config.yaml
router_score: "sigmoid"
init_std_router: 0.00786
vocab_size: 11272
norm: "rmsnorm"
tie_word_embeddings: false
max_seq_len: 1024
train_tokens: 1816000000
Below are experts of layer 8 (counted from 0) of a mixture-of-experts language model. Rows are named router (the router's row for the expert) and show model dimensions 0-63. Each number is 50 + 10 x the weight over its row's rms, rounded and kept within 0 to 99.
After each expert's rows: "gets" lists some tokens that make up at least twice as much of what it gets as of all text. This comes from a sample of Wikipedia text that the model never trained on. Tokens count by the router's weight.

# expert 63
router:42 61 67 46 61 55 36 54 66 54 50 65 54 55 52 50 33 53 50 60 58 38 51 69 68 47 52 30 52 48 42 52 46 56 48 50 59 42 37 52 58 55 47 50 59 54 56 52 54 53 51 47 56 36 52 56 39 48 40 51 62 44 53 42
gets: "==", "| ", "===", "the ", "–", "= "

# expert 11
router:44 52 57 65 50 41 55 51 51 50 59 53 46 34 44 67 38 68 51 47 57 43 59 75 62 60 49 49 60 35 55 33 43 63 51 54 58 51 39 50 65 62 62 79 42 57 48 51 56 51 65 44 46 42 61 43 55 41 44 34 50 51 39 57
gets: "\n\n", "\n", "- ", "s ", "\"", "The "

# expert 76
router:65 54 71 66 50 45 60 50 60 38 64 63 64 46 64 70 53 46 57 53 63 46 50 58 64 42 49 51 55 44 31 49 48 51 44 57 46 38 52 39 72 62 63 56 33 50 54 53 52 55 60 51 64 42 42 67 51 49 52 42 47 44 56 44
gets: "\n\n", "re", "le", "C", "G", "al"

# expert 15
router:42 49 37 48 49 49 46 42 48 33 45 67 63 49 62 66 34 60 56 43 54 39 57 49 53 49 77 31 51 43 50 56 37 41 31 60 31 36 47 48 58 46 54 70 35 50 47 48 45 42 47 43 63 26 49 68 51 34 34 39 65 49 42 57
gets: "\n", "Party ", "% ", " ", "Team ", "=="

# expert 18
router:64 51 58 56 58 54 67 44 54 58 54 51 64 42 49 56 53 54 40 66 87 49 48 53 61 52 47 35 38 43 53 52 33 53 35 66 63 51 60 60 66 50 41 63 57 58 50 51 57 52 64 39 44 41 53 54 60 31 60 55 43 43 57 48
gets: "| ", "\n", "(", ", ", ")", "– "

# expert 29
router:51 71 57 61 55 48 70 52 71 41 67 44 51 48 51 49 72 40 57 57 65 40 49 59 62 41 39 38 69 44 49 52 40 52 50 37 52 50 44 55 71 67 43 78 48 59 35 49 56 51 61 39 42 34 43 51 47 47 51 38 68 67 43 54
gets: ". ", "\n\n", ".", ", ", "\n", "). "

# expert 34
router:76 59 51 52 46 62 48 37 50 52 44 41 59 49 56 60 56 54 35 62 65 37 40 56 42 52 61 33 42 35 42 40 43 50 47 51 76 49 58 66 55 40 42 47 42 70 55 68 71 54 41 57 38 49 67 45 57 58 37 40 46 63 53 57
gets: "\n\n", "=", "born ", "is ", "(", "=="

# expert 0
router:61 66 51 47 58 18 60 51 57 41 64 61 55 32 45 56 55 64 51 68 52 19 61 65 56 54 57 49 70 41 59 48 27 49 58 59 62 40 47 56 56 72 47 56 61 57 43 66 68 62 54 62 51 55 45 67 44 50 51 36 43 48 60 49
gets: "to ", "and ", "the ", "from ", ", ", "with "

# expert 70
router:56 40 40 57 55 38 41 53 45 36 68 50 52 40 65 73 62 60 57 63 54 47 59 49 54 38 45 44 48 47 46 43 33 52 48 35 59 41 40 63 64 67 49 59 55 50 53 43 56 68 59 51 43 62 60 51 52 56 54 65 60 49 58 45
gets: "of ", "the ", "to ", "in ", "for ", "from "

# expert 48
router:61 70 66 50 38 35 65 32 43 49 53 60 52 52 55 48 59 52 62 48 57 36 44 42 61 35 58 40 33 43 54 32 48 49 63 36 70 46 50 62 51 53 45 68 47 67 46 26 61 61 72 46 55 39 68 47 53 54 33 29 55 57 44 42
gets: ". ", "\"", "(", "N ", "\\", "& "

# expert 66
router:51 63 40 56 51 44 57 41 64 42 69 36 46 48 46 73 56 63 64 66 58 63 57 49 45 48 63 39 55 52 26 43 48 35 45 47 47 48 31 67 67 63 58 53 63 44 55 64 63 47 47 54 46 45 70 56 47 44 53 38 72 46 54 65
gets: "0 ", "1 ", "0", " ", "2 ", "3 "

# expert 45
router:54 59 40 42 49 37 64 46 49 38 53 38 61 42 55 52 42 44 55 83 55 42 53 45 65 51 53 40 44 37 23 43 44 42 42 51 37 51 50 42 52 55 54 45 49 42 65 44 52 41 54 61 54 38 44 54 47 40 35 37 58 42 51 45
gets: "| ", ".", "201", ",", "200", "202"

# expert 69
router:45 44 68 49 73 47 60 48 61 51 53 75 40 50 42 42 75 57 50 66 59 47 73 63 52 47 31 49 38 46 55 43 34 47 39 47 64 42 57 47 45 66 48 60 43 45 32 63 52 61 57 51 59 48 55 62 55 26 53 63 59 53 39 37
gets: "-", "to ", "was ", "–", "in ", "In "

# expert 62
router:60 55 46 48 45 58 61 39 56 44 52 69 56 39 53 51 50 47 34 61 59 38 46 63 67 59 60 48 36 37 47 53 23 65 28 59 51 25 46 76 60 50 42 65 56 59 53 74 45 66 49 68 44 59 39 53 47 27 42 46 58 58 47 53
gets: "of ", "a ", "He ", "(", "for ", "was "

# expert 46
router:55 43 63 55 51 44 68 48 56 72 61 41 49 52 52 48 63 46 60 63 55 40 60 51 60 31 40 36 42 35 42 28 44 60 63 39 61 42 52 54 56 47 34 63 45 68 43 49 52 44 53 46 40 51 50 55 72 31 36 30 39 47 59 36
gets: "201", "in ", "200", "202", "198", "by "

# expert 61
router:53 56 56 47 54 37 53 55 71 32 66 60 52 34 48 59 59 52 44 60 56 31 46 61 49 37 47 56 65 51 43 45 32 53 51 49 48 48 47 53 50 69 39 63 56 55 45 52 66 44 57 51 61 32 70 49 69 46 47 31 45 51 66 41
gets: "the ", "er", "re", "his ", "or", "'"

# expert 68
router:66 59 49 75 56 48 47 35 38 61 56 58 56 49 46 67 45 49 55 45 45 47 57 41 57 44 67 56 53 39 45 53 16 60 25 53 49 52 40 61 70 54 55 54 44 64 61 57 55 49 45 69 49 49 60 56 61 47 49 45 58 56 68 62
gets: "of ", "in ", ", ", "New ", "and ", "\""

# expert 17
router:38 52 53 75 55 34 54 45 55 42 56 56 69 43 54 76 54 45 44 42 69 52 57 54 64 44 53 42 54 48 49 48 45 49 46 36 49 35 49 42 59 57 52 56 56 44 39 60 76 49 64 47 63 27 60 69 60 49 52 61 56 53 52 43
gets: "| ", "; ", "°", ":", "U", "f"

# expert 40
router:49 58 55 52 46 41 57 42 49 51 64 73 53 47 66 67 53 68 54 46 63 43 62 49 56 50 53 40 54 44 27 51 39 55 48 62 34 54 48 45 54 63 57 38 56 54 53 43 61 36 46 58 62 37 52 61 43 33 31 47 57 48 55 42
gets: "\n", " ", "- ", ") ", "0 ", "; "

# expert 51
router:62 46 57 46 55 44 58 53 62 40 64 45 54 38 62 54 66 55 46 46 51 49 71 58 72 40 25 49 56 39 42 34 36 70 50 62 61 39 54 49 51 46 48 66 45 54 51 41 61 40 79 63 36 36 39 56 54 37 39 51 45 50 64 45
gets: "the ", "was ", "The ", "is ", "\n", "a "

# expert 47
router:49 65 52 45 57 44 68 41 57 59 61 55 55 39 55 51 52 59 52 56 60 49 53 54 52 47 57 50 46 39 47 48 56 51 50 55 38 45 52 65 52 66 53 53 36 47 44 64 58 59 41 53 40 63 54 52 51 56 42 54 67 57 55 45
gets: "M", "-", "P", "K", "B", "T"

# expert 52
router:54 54 48 48 53 43 45 55 59 46 71 60 51 46 54 66 63 64 61 55 43 44 72 55 63 39 39 52 67 37 49 52 36 59 49 58 43 40 44 59 74 68 40 68 39 57 49 61 50 52 57 47 45 59 41 42 47 42 50 38 50 59 64 45
gets: "the ", "of ", "a ", "The ", "to ", "for "

# expert 25
router:69 51 52 53 49 57 52 37 57 39 55 56 54 49 76 56 40 60 50 54 85 42 51 37 46 59 52 41 52 51 38 51 31 39 47 54 36 42 63 57 61 48 49 52 65 66 55 49 47 55 57 59 46 31 56 65 56 54 44 61 68 43 51 37
gets: "|", ")", "==", "s", "es", "==="

# expert 10
router:46 64 50 78 56 34 45 40 46 56 57 56 48 56 52 51 55 82 57 45 60 50 72 52 58 51 36 40 69 32 47 44 35 70 39 47 37 49 39 61 61 69 46 38 44 69 59 56 62 54 61 51 43 57 74 42 53 36 41 48 65 46 48 42
gets: ", ", "and ", "- ", "or ", "; ", "by "

# expert 2
router:60 52 60 43 40 56 50 52 45 41 57 65 46 45 53 48 36 60 59 59 58 54 73 36 49 57 73 35 57 41 45 53 32 45 40 45 48 51 48 65 49 49 53 34 29 53 41 51 51 49 59 49 48 30 63 75 44 28 43 30 55 46 48 62
gets: "\n", " ", "\n\n", "- ", "==", "The "

# expert 53
router:60 41 53 59 47 42 52 39 46 41 46 65 56 47 49 62 68 74 45 42 59 50 64 42 48 47 45 39 49 30 46 52 50 64 58 52 53 51 39 57 63 62 36 43 47 59 54 62 67 55 52 50 42 48 45 54 54 30 59 64 70 55 57 57
gets: "- ", ": ", "\"", ", ", "(", "the "

# expert 16
router:59 65 50 64 68 54 40 52 44 62 50 59 53 47 44 46 59 78 47 72 54 44 60 59 60 53 62 39 70 50 50 54 36 53 41 55 44 50 39 55 63 55 42 47 47 62 53 61 59 53 45 44 53 35 77 31 49 53 49 42 35 65 38 46
gets: "and ", ", ", "or ", "=", "& ", "but "

# expert 60
router:62 66 50 58 51 53 51 35 67 50 72 48 50 40 59 39 42 61 45 54 74 39 64 43 48 47 28 39 39 37 30 52 30 57 31 66 44 40 60 64 48 56 51 58 58 59 55 38 54 57 64 47 45 38 60 55 60 49 50 52 50 52 36 43
gets: "s", "a", "es", "e", "ing", "2"

# expert 38
router:58 68 48 67 68 47 44 46 33 53 54 55 69 35 54 58 48 54 46 62 60 55 48 38 59 32 50 54 51 48 50 59 50 68 46 54 53 40 51 60 40 53 49 64 38 74 52 64 45 55 56 52 40 47 63 60 67 45 36 53 54 43 79 54
gets: "°", "the ", "See ", "′", "″", "=="

# expert 9
router:46 57 39 33 73 40 60 56 56 45 52 43 57 42 63 54 48 51 61 54 58 26 50 61 45 54 43 58 46 44 40 59 33 60 48 52 67 36 54 61 64 45 49 61 28 74 38 59 54 62 41 45 51 34 49 59 59 40 44 45 52 45 48 42
gets: "the ", "a ", "==", "s ", "al ", "District "

# expert 42
router:63 31 45 58 54 48 59 52 48 47 54 30 29 49 58 57 47 55 46 58 75 52 60 56 42 51 40 43 51 34 50 41 27 50 49 42 62 29 64 63 53 58 42 68 40 64 40 73 60 53 46 60 49 53 48 61 58 47 59 48 48 47 46 67
gets: "the ", "of ", "-", ",", "'", "ed"

# expert 23
router:60 55 62 42 66 48 79 50 46 53 42 54 46 45 51 61 53 64 57 56 57 49 47 46 54 44 38 48 41 39 49 43 45 60 64 51 68 44 45 61 60 65 42 52 59 50 43 64 59 47 68 40 57 37 44 58 44 54 49 54 68 37 62 36
gets: "| ", "was ", "is ", "The ", "that ", "are "

# expert 56
router:44 39 62 56 70 60 44 26 38 41 63 55 68 58 49 73 43 72 31 38 75 26 67 46 45 43 56 33 60 46 52 44 40 66 48 42 54 34 42 56 53 52 42 40 45 50 53 65 58 52 65 77 48 40 52 58 63 32 44 48 47 42 46 71
gets: "\n", "–", ": ", "1", "7", "6"

# expert 13
router:57 56 60 52 52 65 57 33 27 53 51 46 55 40 46 39 47 54 46 51 59 40 56 48 38 45 57 29 37 47 44 25 42 43 52 44 56 50 44 70 44 61 52 59 58 59 60 43 59 44 35 60 41 37 54 64 53 50 36 43 66 41 56 63
gets: "- ", ": ", "born ", ") ", "age ", "New "

# expert 74
router:55 38 56 47 67 41 45 44 42 37 42 59 55 45 43 60 54 54 34 59 63 37 51 41 49 45 62 51 50 50 56 34 39 57 37 56 65 39 40 51 38 34 44 45 45 70 59 58 40 49 37 43 46 33 40 77 41 56 36 40 46 49 56 59
gets: "- ", ": ", "–", "Country", "= ", "Born"

# expert 67
router:48 43 56 46 56 43 66 48 47 54 47 36 68 50 65 58 44 58 54 71 59 56 49 72 51 49 43 50 55 37 40 56 28 46 43 52 50 31 62 48 55 55 41 63 49 63 49 67 61 48 51 57 49 45 61 54 52 51 54 42 70 45 56 53
gets: "| ", "–", "; ", "/ ", "League ", "0 "

# expert 75
router:47 57 47 36 44 48 49 32 36 34 48 47 49 49 63 58 45 56 58 72 68 42 68 31 41 57 49 39 37 41 47 47 41 53 55 55 63 44 60 40 53 57 60 49 42 60 54 42 54 63 55 55 38 40 48 77 46 29 47 36 70 43 50 57
gets: ": ", "- ", "\n", ".", "(", "/ "

# expert 5
router:53 61 67 37 49 61 73 39 68 55 61 59 72 42 51 66 53 56 45 42 51 41 50 67 60 56 45 34 48 45 48 38 34 58 38 53 41 38 52 61 74 45 54 74 42 60 45 58 55 54 51 65 30 56 45 54 47 44 50 51 67 66 44 53
gets: ", ", ". ", "\n\n", "he ", "He ", "\""

# expert 58
router:49 38 51 70 55 65 51 30 56 32 45 46 53 43 58 48 59 46 28 44 71 40 77 46 45 47 29 39 42 54 54 33 29 64 61 65 35 42 40 61 50 63 51 65 55 51 58 50 61 55 49 52 46 30 60 60 36 42 50 54 62 54 65 59
gets: "was ", "is ", "were ", "are ", "ed ", "be "

# expert 77
router:55 53 55 51 55 39 57 16 38 63 63 52 56 38 52 51 54 48 42 66 57 41 78 57 66 62 49 53 67 29 56 38 35 43 47 62 41 46 57 62 55 55 46 57 43 60 40 58 53 61 64 48 55 59 50 57 53 48 43 39 47 72 41 44
gets: "of ", "in ", "for ", "to ", "with ", "by "

# expert 65
router:36 60 60 57 59 51 62 43 73 49 47 54 53 37 48 63 64 51 46 53 76 43 63 54 54 48 33 51 56 39 36 42 33 58 34 47 47 60 46 45 62 61 46 69 34 51 43 55 70 56 50 47 43 51 45 46 56 46 52 43 63 67 45 39
gets: ", ", "\n\n", ". ", "\n", ".", "and "

# expert 14
router:46 53 54 59 61 45 63 60 60 37 61 56 41 47 64 50 51 55 37 64 53 42 62 48 39 48 38 54 39 34 38 45 31 67 49 51 52 27 56 61 56 62 51 47 40 60 53 72 44 57 49 48 43 48 40 56 60 36 54 52 46 56 44 54
gets: "the ", "a ", "The ", "an ", "to ", "was "

# expert 24
router:51 48 56 63 73 53 55 58 48 55 62 45 63 27 67 78 53 47 32 74 63 58 66 61 54 43 56 38 48 59 40 59 35 45 52 42 41 45 51 48 52 66 42 45 49 58 51 71 61 44 71 54 57 35 55 54 59 25 36 50 48 45 54 51
gets: "| ", "1", "201", "2", "; ", "–"

# expert 12
router:63 57 57 48 51 39 68 49 62 54 52 56 49 31 56 54 78 37 44 46 62 37 52 52 54 47 37 51 54 37 45 64 42 62 46 40 35 50 60 62 66 76 40 60 41 54 47 59 62 62 53 56 42 43 42 46 55 41 60 64 57 64 41 57
gets: ".", "'", "(", "-", "\"", ","

# expert 27
router:42 64 62 62 58 31 45 34 45 50 59 57 58 41 58 60 43 55 36 54 54 38 59 72 68 49 49 48 57 47 54 43 56 63 49 56 55 69 52 62 68 52 27 62 54 59 55 58 54 46 40 65 40 53 51 56 46 55 53 29 48 50 61 46
gets: "W", "D", "B", "J", "R", "K"

# expert 50
router:68 60 62 41 71 45 47 48 54 54 59 40 48 31 54 61 43 69 42 57 66 53 48 48 53 50 36 48 54 53 56 36 37 64 64 52 58 49 55 52 45 47 49 47 36 51 59 69 53 52 42 54 41 35 42 52 54 22 46 48 41 38 56 46
gets: "|", ".", ")", "4", "6", "7"

# expert 19
router:53 42 47 68 56 57 43 40 53 51 56 57 64 44 60 57 49 53 32 65 62 38 80 49 64 43 67 39 61 53 35 55 40 37 66 66 41 26 50 47 63 49 43 54 48 69 41 46 47 61 66 50 65 27 57 78 37 49 44 41 55 48 55 54
gets: "(", "of ", "ed ", "°", "′", ": "

# expert 59
router:53 62 33 59 50 44 57 54 46 51 50 67 55 39 60 41 53 54 52 51 70 54 58 68 62 46 67 30 54 43 39 54 39 46 50 64 39 40 53 47 74 43 39 50 39 41 45 53 47 46 59 59 55 41 50 57 55 26 38 62 59 54 56 52
gets: "| ", "; ", ": ", "- ", "% ", "°"

# expert 57
router:60 44 54 71 59 56 57 20 46 38 62 48 62 38 51 64 54 48 37 66 48 47 58 43 58 46 51 36 43 50 31 42 41 53 62 65 39 30 47 63 43 59 48 55 53 51 54 60 55 46 67 46 47 43 53 65 57 46 46 53 57 67 51 44
gets: "in ", "to ", "as ", "is ", "on ", "was "

# expert 35
router:58 46 39 47 46 28 58 42 51 48 60 47 57 34 49 53 36 47 40 60 51 29 69 73 60 50 51 50 56 35 57 38 24 39 47 66 41 43 56 61 67 52 37 60 45 51 36 69 49 43 71 67 41 49 40 58 51 36 48 32 50 53 44 60
gets: "his ", "s ", "was ", "he ", "had ", "her "

# expert 22
router:55 60 44 54 58 40 55 54 63 52 67 49 56 50 59 47 47 57 50 59 63 46 58 44 61 51 44 32 36 42 57 45 38 45 54 50 58 42 58 69 69 54 49 72 35 61 54 56 48 53 49 48 62 24 73 50 49 35 54 40 66 62 45 39
gets: " ", "|", "0 ", ") ", ",", "0"

# expert 20
router:57 60 54 43 57 60 52 56 49 52 51 65 51 53 63 54 69 58 46 62 61 51 57 50 54 57 58 39 49 44 40 54 38 57 73 47 49 47 33 59 53 63 45 48 51 56 56 60 47 46 66 50 46 41 56 62 48 51 53 54 58 59 54 39
gets: "| ", ": ", "; ", "with ", "mm ", "/ "

# expert 21
router:43 58 49 62 43 39 63 45 42 66 64 54 38 34 59 61 55 46 49 74 59 43 64 43 56 34 61 21 65 56 27 43 35 46 50 52 40 41 64 52 60 63 45 47 66 65 47 39 63 46 63 43 59 48 65 50 50 31 26 43 57 47 50 54
gets: "| ", "(", "0 ", "–", "; ", "% "

# expert 6
router:51 64 60 66 55 34 54 40 42 50 67 72 38 61 50 57 50 66 36 65 71 36 73 40 52 54 55 31 48 35 27 34 34 41 53 56 45 41 44 51 55 55 54 43 49 56 42 67 59 50 43 52 52 21 48 55 53 38 37 33 53 47 41 58
gets: " ", ") ", "% ", "1 ", "2 ", "8 "

# expert 79
router:57 65 47 56 48 61 47 58 70 59 50 46 59 48 59 50 66 53 52 71 66 42 55 38 46 29 43 44 43 50 42 36 21 37 34 37 50 54 42 49 57 66 51 71 60 41 54 43 71 64 51 50 54 40 48 59 56 48 54 53 63 66 58 51
gets: ", ", ".", ". ", "and ", "that ", "which "